Below are experts of layer 8 (counted from 0) of a mixture-of-experts language model. Rows are named router (the router's row for the expert), gate (a neuron's input weights, with its number), up (a neuron's input weights, with its number), down (a neuron's output weights, with its number) and show model dimensions 0-95. Each number is 128 + 24 x the weight over its row's rms, rounded and kept within 0 to 255.
After each expert's rows: "comes before" lists some tokens at least twice as common just after its tokens as in all text. This comes from a sample of Wikipedia text that the model never trained on. Tokens count by the router's weight.

# expert 8
router [128 120  90 128 117 122 160 150 109 128 145 176  93 157 161 113 108  85 121 121 108 148 129 171 135 121 139 102 177 115 130 134 133 160 131 124 105 148  97 143  97 126 168 114 171 140 135 128  97 111 102 167 122 103 121 135 166 124 144 119 118 139 187 131  77 153 148 131 132 149  80 113 141 129 101 134  90 151 148  62 122  88 128 103 186 153  73 103 154 135 112 100 141 127  77 150]
gate0 [138 150 134 111  68  82 143 134 141 129 154  89 135 136 147 131 125 113  88 151 108 124 160 115  96  87  79 128  72 107 149 159  91  86 125 173  88 157  94 152 111 137 146 135 162 152 162 136 155 118 113 155 132 140 123 124 131 146 144 127 129 102 126 128 129 138 140 149 136 127  91  71 141 124 181 114 138 176 127 175 135 130 145 116 155 111  83 142 184 122 111 137 145 119 149 160]
up0 [157 122 137 152 117 118 149 116 102 150 110  94 103 104 127 129 107  64 122 179  79 145 132 158 120 148 153 158 114 140 153 150 167 111 138 121 176  80 132 152 165 167 143 147 161 141 185 125 132 146 104 153 118 117 147 143 119 151 152  95 135 118 100 172 132 151 123 130 152 121 118 141 127 109  99 124 132 154  84 123 164 123 124  85 147 101 124 116 135 149 127 131 129 125 107 182]
down0 [152 119 118 138 139 146 149 116 137 150 114 112 118 124 131 137  83 149 119 115 142 157 152 173 102 128 147  96 166 111 117 143 130 157 126 127 115  79  92 146 129 138 164 100 146 125 118 156 133 139 142 133 144  96 178 160 128 119 143 107 170  94  90 153 142  98 149 142 125  94 133 106 121 121 168 120 126 137 131 117 117 146 120 124 116 151  98 162 103 130 168 154 126 119 111 150]
gate1 [131 147 137 139 149 130 137  97 118 141 136 125 100 120 119 157 115  91 141 158 118 135 146 133 169 106 130 131 113 135 118 102 125 143  93 177 132 146  74 132  93 191 136  98 153 134 154 118  73 162 132 107 121 166  84 136 123  99 156 146 138 128 139 136 115 137 147 129 107  75 126 171 177 156 140 100  74  91 121 154 140 152 136 100  83 105 133 152 153 134  96 116 151 114 143  77]
up1 [117 151 105 137 146 129 123 142 163 144 132 149 107 137 147 112 121 161 149 109 136 121 134 127  83 120  89 132 163 134 131 150 129 108 126 111 100 138 136 131 118  56 156 158 151 100 117 137 147 111 134 141 164 103 133 105 105 167 132  94 124 160 117 118 101 141 160 108 114 143 122 129  67  98 142 131 133 166 155 153 150  95 107 127 115 114 175 115 131 122 165 122  88 110 145 132]
down1 [156 145 127 133  91 136 116 144 174 117 137 124 132 119 107  78  93 120 124 154 118 137 137 158 112  99  99 141 136 125 140 162 122 133 139 124 127  95 126 120 135 127 111 118 148 106 126 121 140 155 171 137 131 117 182  99 139 133 147 138 122 147 116 128 102 140 130 155 188 130 136 131 134 131 149 170 102 120 114 162 118 157 130 147 167 145 133 119 123 152 185 127 138 146 110 124]
gate2 [118 107 133 118 149 140  86 176 109  82 140 160 122 111 127 115 133  78 116 130 164 153 153 116 101 147 111 106 119 132 104 136 132 133 104 141 124 129 123  99 147 145 135  96 130  91 149 113 129 132 138 108 118 166 132 141 148 129 140 137 135 153 153 130  84 114 163 102 151  84 178 109 169 115 128 132 157 102 149  70 114 120 170 110  78 144  88 162 161 124  64 153 165 127 125  90]
up2 [151 162 110  99 151 106 119 144  85 153  89  74 123 179 101 113 125 110 114 137  98 111 125 135 141  88 189 130 128 193  88 177 139  90 102 132 127 139 164 123 129 105 120  91 109 141 116 141 115 104 164  84 154 167 129 127 115 102 122 133 162 100 125  94  83 114  90 150 103 124 149 152 149 123 141  66 104  85  83 114 147 126 127 118 108  95  99 108 124 118 145 153 125 148  94 114]
down2 [158 105 118 179 155  87 123 146 163 114 121  79  87 120 162 121 119 108 117 133 109 106 172 127 107 114 124 137 127  94 134 127 124 118 150 121 159 121 151 102 130 137 128  98 134 114 120 101 112 124 128 118 136 125 113 115  96  71 138 140 155 162 114 145  95 152 128 131 112  89 138  97 110 129 131 147 148 132 153 117 128  62 114 152  70 138 155 149 133 138 166 124  74 152 131 116]
comes before: "\n", "|", " ", " of", " —", " 0"

# expert 15
router [133 116 112  88 111 111 108 144 122 107 110 158 124 137  73 147 140 124 128 115 120 123 121 122 133 139 128 134 168 110 138 145 142 126 146 136 132 145 125 139 101  83 128 137 113 133 106 149 129 146 125 139 165 121 138 131 132  80 113 125 160  85  66 148 173 144 141 156 126 113 115  92 116 124  83 162 125  89 145 144 145  86 134 120 100 110 136 151 137 127 103 142 128  86 167 137]
gate0 [154 125  88 146 175 128 169  50 114 112 107 139  85 149  99  97 185 111 117  89 127 108 122 149 109 114 111 135 150 115 121 146  64 148 137 124 152 122 141 120 116  97  95 102 103 142 107 137 152 141 144 129 115 155 126 125  94 126  91 158 112 141 127 107 137 119 119 133 115 137 135 103 142 108 112 122 112 102  94  92 103 114 153  93 132 111 169 142 143 109 129 120 104 122 152 112]
up0 [120 104 134 116 103 162 107 127 102  96 104  86 138 107 119 118 103 127 152 162 108 110 113 102  88 140 158 108 145 112 109 147 130 104 156 116 105  78 102 136  92 103  64 104 160 100  77 149 131 106 153 159 153 147 141 131 110 149  88 140 123  95 131 133 171 150  99 136 151 106 130 169 100  95 106 145 150  98  91  83 100 154 102 140 111 132 112 132 154 136 116 150 104 185 131 145]
down0 [ 97 121  88 136 151 145 105  80 143 146 143 115 137 155 110 129 152 135 132 133 136 158 155 123 157 101  77 129  91 129 142 173 108 117 108 110 138 170 147  98  85 128 133 114  90 178 147 139 159 160 100 150 154 115 121 152 120 125 146 184 107 150 125 123 162 154  99  90 152 158 155 119 114 162 103 164 103 102 121 104 139 138 119 110 171 134 176 140 107 142 163 115  86 151 134 106]
gate1 [137 115 147 156 108 146  99 177 102 131 121 136 110 100 133 136 110  98 128 138 117 102 173 117 139 156 138 125 180 105 131 104 120 120 146  76 109 114 100 131 177 117 116 128 141 111 127 105 156 122 117 147 128  86 142  98 120 177 117 137 153 102 112 119 120 141 157 125 142 115 162 124 139 132 133 163 149 103 148 131 101 140  84 110 111  94 111 118 118 128 124 100  95 146 167 133]
up1 [110 120 120 118  83 118 102 130  70 164 114 167 153 129 131 132 156 193  92 135 146 128 117 135 129 155 162  66 122 115 135 163 135 143 152 141  83 130 120 113 121 174 131  99 128 142 123 117 196 100 149  73 131 132 117 151 138 101 112 116 185 175  76 126 145 115 118 139 130  81 128 128 118 112 147 152 139 181 117 162 148 101 153 111  90 140 160 138 127 102 104 124 131 130 149 132]
down1 [111 123 106 104 125 161 154 124 151 128 186 107 144 121 124 121 129 110 130  99 117 121 115 112 133 128 156 162 100 119 120 124 137 186 119 138 140 139 113 101 165 129 120 134 124 162  99 141 117 147 100 145 125 135 171 141 106 137 104 140 146 112 181 134 129 151 106  73 134 101 141 170 145 125  99 131 161 148 125 107 124 105 119 130 181  97 181 178 132 148 129 141 136 100 149 149]
gate2 [ 83 136 133 141 127 128 158 115 168 129 131 117  80 114  93 118 149 130 120 130  89 110 116 133 147 115 106  97 117 139 113 134 104 115  82 140 175 126 154  67 109 137 145 120 131 124 174 101 118  96 106 146 170 135 108 119 131 117 112  78 101 148 150  98 131 107 167 117 133 148  89 107 139  96 137 162 128 109 157 124 104 116 138 153 117 143 184 137 116 100 126 150 101 118 175 157]
up2 [143 123 133 139 149 142  97 147 110  70 113 156  72 128 116 110 119 127 111 165 157 152 129 127 135 117 126 145 140  92  96  94 147 132  82 132  97 103 128 146 103 161 115 142 146 135 177 115 123 119 128 105 182 113 133 104 119 129  93 100 156 109 146 144 119 142  85 143  98 173 136 116 102 104 134 100 129 145 125 145 128 168 140 109 149  81 131 122 180 113 111 126 125 114 161 152]
down2 [138 133 147 172 104  97 184 100 102 160 147 154  89 160 116 137 131 123 141 126 123 114 113 113 129  92 134 123 144 142 100 114 167 138 109 142 163 115 143 105 141 118 150 156 156 183 138 160 122 136 129 124 123 117 112 128 133 184  85 136 140 104 135 147 108 174 105 131 184 120 162 117 141 127 153 155 126  73 143 164 147 133 131 120 144 151 117 119 115 142 123 138 137 108 156 141]
comes before: " the", " a", " to", " that", " be", " been"

# expert 14
router [116  99 180 159  95 199 132 122 142  95 132 132 137 147 131 145 143 137 135 114 117  95 129 149 144 147 126 135 152 152 153 118 131 111 118 125 118 144  67 100 123 169 117 137 159 130 123 147 125 104 117 141 160 137 180  96 120 155 131 158 117 132 124 138 123 101 136 160 163 160 116 191 141  74 159 111 155 105 131 108  80 136 122 173 138  83 134 115  83 138 111 106 144 117 181 118]
gate0 [117 148 126 174 132 110 136 110 116 120 135  90 124 126 142 162 162 103 135 105 125 119 130 159 136 130 110 106 156 169 118 125 108 120 117 116 149 116 116 144 138 141 166 159 128 131 156 158 114 143 105 117 114 109 136 121 160 110 130 126 181 146 118 128 127 127 104 157 173 128 128 116 130 105 142 153 153 112 109 156 137 118  98 123 102 100 117 134  82 127 137 146 124 108 142 136]
up0 [150 116 147 148 103 153 117 151 154 119  95 133  98 131 124 149 146 139 114  91 137 110 115 150 142 143 127 157 154 100 132 139 127 128  87 129 149 139 120  91 106 152  85 132 138 161 105 153 153 131 152 122 116 142 160 126 142 102 135 154 193 130  83  71 109 134 149 148 183 151 118 172 180 111 113  89 146 131 120  65 145 130 138 203 133  88 135 132  87 136 124 139 127  90 119 144]
down0 [140 158 132 110 127  75 127 129 115 145 123 144 138 119 159 132 158 122 132  95 109 137 106 148 151 115 139 158 142  86 110 139  79 143 122  94  88 133 142 152 100 151 155 133  62 112 174 110 125 122 122 113 128 163 159  85 114 148 152 141  85 160 149 109 138  85 124 140 137 132 134 129 106 103 125 125 156 103 134 123  87 156 168 148 159  97  82 156 107 134  98 165 156 132 110 140]
gate1 [127 129 117 105 135 167 113 104 143 107 161 117 150 123 125 183 137  85 122 116 152  68 129 120  88 158 119 145 130 140 114 108 157  71 120 134 101 137 135 139 144 112 134 111 110 137 183 138 114 107 121 123 154 100  71  92 133 110 150 159  96 148 121 130 119 117 137 144 140 112 120 102 144 105 119 130 174 153  95 128  98 118 125  90 120 165 115 139 128 112 139 174 151 121 135  48]
up1 [102 129  88 145 142  98 120 130 121 143 128 113 122  93 131 126 148 110 128 176 169 117 163 119 115 136 118 146  85  86 141 145  98 141 138 139 144 167 125 144  95 108 113 114  94 122 136 141 108  87 140  78 135  96 118 137 149 125 167  96  90  90 131 139  95 107 123 185 142 134 149  75 120 175 133 122 167 146 122 137 103 135 112 122  96 146 127 138 151 105 112 143 158  85 110 118]
down1 [140  89 114  96 154  99 118 117 146 138 151 123 154 119 128 150 137 153  99 104 127 128 112 131 144 116 155 129 137 149  85  74 130 167 115 105 145 125 115 157 123 153 136 150 169 124 134 132 130 145 102 137 139 145 151 153 104 134 118 149 161 141 129 175 131 131 118 164 150 132 102 137 127 163 142 136 137 132 120 128 138 154 102 142 179 142 114 139 119 139 119 156 128 122 107  95]
gate2 [126 111  99 108 142  97 130 105  94 126 142 145 135 146 139 105 169 140 151  92 127  91 101 121 145 145 110 123 119 118 125 102 136 126 161 185 104 118 113 161 163 140 104 119 106 108 107 119 165  95  86 101 118 117 129  82  88 158  89 134 151 100 158 152 130 106 157 159 113 120 109 106 130 141 124  73 119 111  81 150 116 108 136 147 145  80 122 137 107 126 102 105 122 118 120 165]
up2 [115 133 159 112 145  78 104 146 156 103 129 114 137 124 145  47 102  87 125 139 123 109 147 115 127  83 143 143  88 100  88 141  97 123 121 138  96 102 120 139 136 144 103 150 139 129 136 137 155 111 121 134 160 111 146 124 147 136 119 127 110 115 145 148 106 126 182  82 131  65 167 123 157 129 166 120 101 103 127 132 119 137 101 168 181 128 168 166 122 119 154 129 142 123 106 104]
down2 [ 41 100 140 142 119  81 144 126  98 147 152 132 110 155 124 116 127 125 158 138 142 146 155  98 123 134 153 121 112  99 151 150 154 136 165  91 111 167 159 115 123 142 142 139 102 137 127 146 118 109 152 145 145 148 131 136  83 128 100 127 103 113  94 115 139 116 118 115 134 101  96  75  83 194 110  99 107 127 109 155 118  86 113 112 125 115 136  91 147 138 171 124 132 112 154 143]
comes before: " |", " (", ",", ";", "\"", ")"

# expert 7
router [137 118 102 135 129  86 127 139 135 168 130 136 165 113 153 135 133 145 104 132 142 138 120 149 129 170 142 141 130 136 145 130 165 174 145 159 129 144 101 138 127 108 164 146 124 117 102 129 134 123  96 174 112 130 155  96 137 109 121 129  91  49 160 140 129 140 113 122  95 111 118 118 117  89 144 140 155 117  76 118 131 112 137 156 125 122 111 178 137 116 154 136  59 158 154 122]
gate0 [117 149 129 123 127 122 131 169 143 158 118 112 207 112 147 157 101 130 117 147  98 192 156 125 135 178 109 118  82 162 148 101 186 128 125 159 108 106 111 143 126 143 111 156 140 138 165  93 140 146 131 138 159 116 124  67 112 106  80 129 137 152 121 140  93 153 133 140 103 101 152 106  97 103  96  98 172  88  89  98 142 131 223 158 187 108  97 134 117 130 117 134 141  62 147 103]
up0 [182 145  91  92 135 106  94 117 100 126 124  70 126 145 133  98 118 125 179 137  93  71 125 142 145 131 169 101 122 172 180 118 103 143 129 160 110 154 195  91 184 133 115 110 137 171  86 144 146 149 103  99 132 128 114 119 109 135 130 139  70 137 130 153 117 101 141  84 152 107 124 129 132 138 147 116 134 154 126  89 157 142 149 151  95 148 109  89 149 139 151 151 140 121 162 122]
down0 [150 109 117 151 142 115 140 148 120 118 178 123 128 202 136 133 109 134 142 219 119 127 114 123 149 143  93 132 109 136 127 140 131 144 159 194 127 115 170 111 150 144 117 168 116 152  82 140 123 133 111 141 160 138 132  97  99 133 166 128 139 113 146 147  88 131 137 114 129 119 109  92 123 118 107 195 137 134 121 119 134 120 133 138 119 143 128 118 171 157 145 150 142 122 137 173]
gate1 [128 160 117 124 102  73 120 100 119 130 134 107 146 157 137 112 166 130 112  85 119  92 116 143 101 110 118 156 187 146 111  90 147 140 178 109 127 167 128 146 113 144  97 184 111 130 109 112 127 103 141 116 113  95 110 135  94 115 135 121 169 104 138 139 148 110 146 119 155 126 107 128 122 141 155 160 158 126 124 113 188  93 116 154  94 165 106 139 181 113 111 139  90 152 152 111]
up1 [142 113  84 124 121 136 136  99  84 165 146 126 160 200 157 102 166 159  88 150 131 136 131 145 114 108 159 106 156 132 150 125 163 144 117 110 143 115 122 101 119 164 116 127 146  97 122  99  95 124 122 151 107 117 104  97 153 122 140  98 131 112 157 157 143 135 139 185 164 113 136 155 112 124 113 126 120 106 153 143  94 119  90 127 130 113 160 113 139 131 131 141 141 136 120 103]
down1 [117 124  98 139 102 132 148 133 133 156 152 107  95 141 118  88 121  97  85 131 116  92 147 112 105 151 125 119 141 131  86 147 160 124 114  94 111 103 146  91 146 145 134 109 131 105 146 138  82 122 166 123 129 143 148  89 139 132 119 142 123 101 164 106 113 125 115 107 159 122 175 101 109 122  91  97 132  66 129 109 122 185 119 166 146  96 131 107  92 142  90 104 127 161 115 183]
gate2 [103 115 163 150 114 101 157 133 131 134 116 131 132 158 111  75 137 114 117 137 145 101 126 111  64 117 131 128 124 148 133 144  96 165 118 172 171 185 110 113 152 145 117 117 117 118  79 147 148  68 125 121 123 108 144 128 154 150 154 117 115 151 160 154 104 137 111 114 128 123  95 119 154 145 169 147 167 124 101 160 145 132 145 143 144 158 105 150  70 139 108 129 100 105 154 103]
up2 [139 143 149  85 121 126 145 128 135 141 110 158 106 136 152 137 103 130 137 104 132 141 135 124 174 141 138 104  99 120 134 114  93 153 124  99 111 105  97 156 125 141 133  99  83 167 130 123 133 137 148 120 126 144 103 115 166 111 132 173 114 132 125 122 112 107 105 146 132 131 135 124 106  73 150 157 130 130 150 107 107 146 131 139 155 137 151 110 134  94 113 104 133 106 106 153]
down2 [119 166 119 118 107 165 140  96 143 120 180 132 106 136  89 116 119 103 114 131 132  74 167 113 143 157 114 115 109 135 115 105 163 103 139 138 147 168 100 131 123 147 134 139 124 144 106 109 153 126 157 131 116 139 111 183 137 126 175 132 105 142 113 136 101 123  99 153 136 103 104 148 156 126  87  85 105  96  87 130  96 103 124 160  95 150  93 111 134  74 123 165 104 148 148  86]
comes before: " of", " in", " for", " to", " was", " on"

# expert 3
router [123 163 109 106  98 101 117 109 115 127 136 101 114 108 104 113 125 111 155 101  99 138 134 125 127 145 144 153 142  93 112 131 146 153 114 174 138 104 158 124 150 142 163 119  96 101 143 162 136 147 122 168 111 146 123 154  88 109 146 108 132 106 119 116 130 120 102 158 148 124 146  96 114 156 148 122 124 150 127 123 100 152 123  98  86 133 123 108  99 135 136 167 145 173 140 112]
gate0 [131 135 112 138 160 140 131 160 138 122 184 124 171 127  86  83 112 118 119 137  98 173 144 129 141 124 111 156 156 122 106  97 150  70 127 124 148 102 107  81 128 136 183 114 128 168 151 131 166 139 115 164 140 110  76 178 158 142 163  96 168 133 138 141 168 162 155 160 149 127 121  56 151 126 143 145 132 113 136 106  97 163 148 139 176 115 155 134 137 116  97 137 128 153  81 136]
up0 [189 137 144 172 140 122 141 105 139  90  93 163 111 150 101 134 100 135 155 118 141  94  77 139 133 148 144 106 144 131 142 125 102 132 116  72 148 134 123 151 141 119  93 139 135 105 114 146 116 143 133 117 148  70 165  83 104 115 144 131 105 123 122 110 130 148 100 137 133  98 145 151 109 112 113 125 110 111 128  96 169 121 159  92 143  97 132 118 102  87 119 141  86 118 126 107]
down0 [138 140 101 152 146 147 146 146 119 144 165 121 139 158  79 136 122 142 132 109 122 154 130 125 116 127 106 138 139 134 144 108 126 135 129 114  87 108 135 153 131 133 124 105 134 138 124 140 101 101 131 109 151 100 112 164 149 136 129 120 124 150 156 130 150 126 102 134 118 125 139  78 148  90 127 121 137 153  92  90 105 146 121 124 131 198 150 134 107 128 107  99 129 135 121 147]
gate1 [112 139 103 120 112 102 127 170 147 138 154 156 156 115 132 139 128 152 144  89  99  99 107 100  79 147 145  47 124 127 127 134 111 136 100 109 120 135 119 138 131 124 160 150 139 128 111 133 139 108  88 143 121 134 125 138 178 144 111 133 153 150 121 109 131 140 168 152  95 134 117 129 184 153  94 157 163 127 130 138 121 125 164 146 127  93 164  90 144 106 175 164  95 148 130 106]
up1 [171 147 143 109 116 113 130 122 142  99 127 127 139 103 145 150 125 126 161 128 121 118 134 155 103 132 126 130 185  91 127 117 160 128 122 117  65 157 143  84 112 114 111 100 137 104 146 139 117 112 165  96 148 140 108 118 130  52  71 129  89 152  79  87 119 127 127 121 134 101 153 149  92  88 154 136  96 167  97 134 142 136  84  93 170 151 152 129 204 107 144 135 102  93 142 143]
down1 [125 171 116 162  87  88 129 156  90 111 142 154 113 156 203  72 151  89 156 140  91 133 114 105 103 140 131 136 143  93 112 144 129 143 150 113 157 134 116 139 114 127 130 130 124 101 151 150 146  98 140 134 110 109 139 143 118 153 175 151 114 134  84 124  97 142 104 131 125  95 125 113  81 114  80 146 126 139 157 130 123 113 121 117 131 121 153 141 170 149 133 139 138  99  88 147]
gate2 [131 157 116 164 102 130 129 122 105  97 113 111 100 145 143 145 115 103 118 110 158 153 113 127 110 101 143 125 160 147 106 161 152 135 141 115 165 107 128 154 129  96 162 137 154 150 146 141 152 158 100 165 135 126 143 112 155  99 140  67 144 158  99 112  75 111 128 180 128 115 141 108 147 159 145 147 139  97 114 104 148 117 107 126 115  98 113  77 182 181 164 154 176 124 149 121]
up2 [154 139 113 117 151 119 129 127 115 135 151  93  80  76 120 171 140 113 135 132 170 125 141 127 147  94 161 110 122 144 172 141 102 119 167 177 108 119 104 150 120 110 111 155 183 121 125 119 111  90 127 166 177 132 116 129 149 111 161 128 137 167 122 164 127 158 119 139 183 108 133  77 107 165 147 152 139 139  98 116 149  89  90 143 146 137 102 129 141 137 111 144 156 161 109  99]
down2 [ 97 101 127 161  87  99 136 145 127 151 107 168 143 140 127 140 157  90 169 165 147 120 162 118  80 123 110 137 137  77 133 141 134 137 132 139 141 135 159 129 122 106  95 162 154 163 140 136 110 132 113 134 139 111  97 145 106 102 146 125 142 124  96  92 106 128 135 191 132 131 141 136 101 120 119 155 112 132 108 137 106 139 135 128 174 155 106 131 157 155 137 143 126 150  97  90]
comes before: "\n", " The", "==", "The", " He", " In"

# expert 1
router [ 92 157 138 121 124 192  82  99  69 105 139 108 136 137 142 115 134 125 128 119 169 143 123 138 137 112 126 140 146 147 141 111 139 136 136 162 144  88  95 120 155  68 126 116 110 121  99 100 123  86 119 147 101 121 126 144 142 151 163 182  94 143 174 109 144 109 136 162 124 136 155 120 120 156 138 154 160  93 108 195 113 121 144 101 133 119 112 103  95 149 105 160 162  94 121 122]
gate0 [143 164 114 113 158 121  93  70 138 126 107 112 117 156  62 126 164  89 129 104 118 129 137 104 147 134 148 126 140 145 133 145 134 115  92 113 135 104 116  93 136 107 134 108 156 107 134 133 112 103 170 139 133 121 172 118 128 133 185 154 141  89 182 114  96 135  81 131 137 145 117  95 130 124 137 120 166 131 103 124 133 110 140 156 166 129 153  99 135 181 107 156 142 109 123  94]
up0 [109 131 135 103  87 148 114 111 104 136 150 127 151 122 177 112 140  89 127 162 127  99 116 139 119 136 144 109 101  94 104 127 122 103 140 135 103 110 146 161 136 173 121 137 138 117 127 111 105 150  71 141 128 150 124  48 136 103 108 125 113 113  90 139  93 157 130 150 106  92 156 108 157 170 162 152 111 137 127 102 125 133 130 121 124 149 104 115 182 110 109 117 162 162 164 131]
down0 [141 155 171 112  89 153  88 118  95 118 137 155 141 128 134 172 154 127 126 103 122 124 138 110 106 154 107 142 119 130 102  80 140 104 101 137 142 102 128  99 124 117 100 161 102 137 117 156 115 124 121 119 116 150 133 174 137  94 148 146 123 106 134 123 143 149 149 135 117 165 112 111 110 162 147 148 129 110 124 191 144  92  84 113 152 120 124 186 117 155 134 138 142  99 116 138]
gate1 [105 107 148 125  99 148 155  94 119 109 160 106 139 134 149 106 128 108 122 123 105 127 120 109 121  82 109 126 119 108 109 124 131 162 154 111 191  81 133 136 110 137 102  80 129  99 155 120 140 120 107 169 160 139 133 106 147 143 117 150 102 148 162 129 139 165 162 140 137 191 188 115 107 116  99 131 137 119 107  88 119 104 111 129 130 111 107 100 110 154 118 130 101 164 173 123]
up1 [132 176 138 129 129 122 150 170 147 122 126  90 136 121  68 109 132 153 155 145 100 132 140 149 101  96 115 117 131 117 132  86 133 114 150 113 123 122 150 100 155 115  89 110 114 129  98 131 125 161 117 125 139 139 158 129 142 140 138  88 105 126 141 113 164 105 146 150 137 124  73 109  67 118 100 109 102 139 116 138 125 102 105  86 130  88 103 100 104 150 118 128 108  96 150 162]
down1 [102 123  94 136 117 115 101  67 137 102 121 114 118 140 129 142  86 126 118 135  93 121 127 142 114 141 127  83 150 154 113 120 108 130 123 128 135  85 177 119  74 133 136 136 128 143 139 113 102 195 157 120 130 125 184  80 120 174 117 124  96  50 141 112 169 152 120 178 130 145 136 128 118 130 104 142 144 104 133 138 133 133  89  77 159 100 121 133 108 154 116 143  92 116 112 156]
gate2 [133 101 116 133 181 135 138 141 135 123  85 153 147 122 106 142 156 155 134 111 121 147 154 131 135 148 127  93 103  99 145 133 140 127 146 143 156 125 172 133 146  89 153 136 157 127 148 142 117  96 149 121  83 140 102 152 110 109 127 142 151 109  95 107 129 129  87 139 120 156 122 101 129 115 109 182 130 136 120 165  95 132 145 111 119 107 119 162 116 100  89 119 120 157 122 129]
up2 [134 142 148 139 107 136 129 119 160 160  93 137 143 109  96 154 150 106 148 153 145 126 112 146 121 129 119  93 165 178  65 104 145 130 174 134 134 161 122 135 129 103 134 117  89  88 104 155 172 144 164 122 126  90  81 145 122 148  96 143 134 148 109 123 167 149 112  83 104 157 156 136 133  89 159 139 135 184 151  76 132 106 145 124 100 127 146 120 138 114 138 139 122 195  83 121]
down2 [120 122 119 130 123  68 130 163 186 131  99 134 148  95  90 117  89 146 111 130  62 124 126 153 123 161 157 117 137 119 137 106 108 113 143 142 136  96 124 107 108 131 112 152 159  96 178 166 108 132 147 143 112 158  93 119 170  88 129 135 114 118 114 132 128 106 139 141 129 116 123  79 133 132 133 166 104 185 128 130 138 143 160 114 131 160 173 152 156 126 147 118 114 162 135 111]
comes before: ",", ".", " and", "'s", " was", " in"

# expert 0
router [154 135 127 129 139 125 130 133 127 123 147 141 133 140 116 133 135 117 112 125  92 141 182 117 127 144  98 140  90 106 138 124  88 122 140 125  72 137 121 128 107 114 111 153 188 100 124 131 150 178  98  89 128 132 132 101 136 148 115 153 135 158 106 147 154 147 118 136  96 148 130 141 117 115 133 104 137 148 141 129 144 138 128 117  92  80 128 175 138 156 117 131 109 132 154 137]
gate0 [142 123 144 146 128 128 120 101 144 140 169  84 147 115  95 194 116 158 132 109 127 120 161 106 116 126 129 175 139 149  88 147 115 115 205 126 109 173 104 141 101  94 131 116 159 139  87 137 168 159 117 133 115  87 130 142 103 118 111 165  79 114 138 107 100 116 114 112 121  99 130 128 153 116 134 133 120 128 133 197  87 145 121 111 100 135 150 128 123 110 141 119 119 101 116 179]
up0 [124  85 106 120 138 107 136 114 117 156 106 140 144 105 142  92 137 118  94 148 144 157 169 109 151 116 133 140 126 121 128 151 143 169 165  97 109 123 127 118 185 141 157 131 114 190 136 131 140 117 137 133 140 162 111 144 148 141 142 147 135  89 156 120 134 128 129 117 140  99 107 100 151 119 115 187 148 134 127 125 144 124 189 157 131  82 121 196 154 145 143 124 128  93 128 110]
down0 [123 121 119 151 114 127 102 119 122  89 129 120 117 137 119  94 142 127 156 136 100 151 164  99 133 104 102 119 121 119 144 129 117 109 120 114 176 117 103 113 146 166 127 152 138 116 144 169 148 128 114 140 140 150  82 143 141  78 122 120 113 126 130 133 183 104 108 107 127 120  91  94 126 119 122 123 165 121 110 122 124 194  92 172 137 106 144 138 152 140 130 103 147 155 113 165]
gate1 [144 120 140 115 118  83 147 159 141 141 171  79 117 107 117 108 152 120 111 141 112 120 141 144 129 139 140 138  95 131 129 123 124 120 165 126 152  92 105 130  97 108 156 129 182 132 132 184 146 158 130 112  98 125 126 121 127 153 148 126 117 130 102 121 158 100  79 144 153 124 155 166 129  99 110 112 159  82 154 159  70 128 107 117 150 149 144 156 130 150  97 177 110 139 192 141]
up1 [110 109 106 148 145 124 163 114 115 153 125 130 128 140 108 133 146 139 121 126 193  86 145 122 147 128 156  98  91 105 116 119 109 134 139 109 131 137 142 154 112 160 126 117 139 127 138 194 133 150 112 144 148 108 139 134  84 111  91 109 119 152 128  90 108  86 136 115  80 146 124 138 119 100 158 130 131 134 159 132 124 110 141 101 167 148 107  94 157 148 134 135 176 122 120 131]
down1 [125 100 126 156  87 160 114 133 171  87 164 152  99 109 144  99 111 139 131  99 136 175 129 136 144 133 103 140 151 159 162  95 143 133 118 122 123 105  97 157 139  80 112 122 157 172 109 147 102 112  90 139 129 112 151 113 138 146 154 132 122 139  98 102 103 123 107 148 137 129 121 115 136 116 119 141 106 110 147 138 175 122 139 129 147  90  83 181  96 100 157 130 130 128 158 110]
gate2 [113  81 130 128 131 144 121 176 122 125 182 106 113 113 151 141 117 148 139 131 149 126 134 119 125 152 180 153  84 167 110 138 137 156 122 118 156 164 118  66 131 129 133 139 144 162 136 149 130 116 108 142 199 177 158 148  98 103 117 155 164 115 142 111 152 124  90 153 126 122 118  62 129 156 113 116 109 129  95 118 125 144 149 104  93 132 102 189 157 124 130 121  83 144 128 153]
up2 [134 149 130 159 180 137 117 147 111 135 132 165 129 122  86 125  87 106 104 103 138 206 149 141 150  89 119 140 129 104 168 126 120  76 150 138 132 153 146 130 126 130 126 104 139 157  96 129 103 143  98 139 120 153 128 114 136 130 142 142 168  66 143 211 117 109 157 124 135 165 132 129  78 129 145 144 164 129 113 163  83 133 116 178 130  91 161 102  89 139  87 105 147 119 107 134]
down2 [115 105  91 151 128 115 149 152  97 127  86 104 133 137 136  82 149 156 139 146 140 172 147 130 154 136 113  87 116 179  90 125 152 130 155 109  95 127 111 111 160  82 104 116 126 152 168 121 113 150 150 137 154 159  95 140 169 139 165 116 127 116 121 129 147 143 146 112 132 162 180 151 136 109 113 134 121 118 135 156 140 147 134 123 104 138 120 111 125 155 102  99 108 148 119 133]
comes before: "-", "\n", ":", " |", ")", "="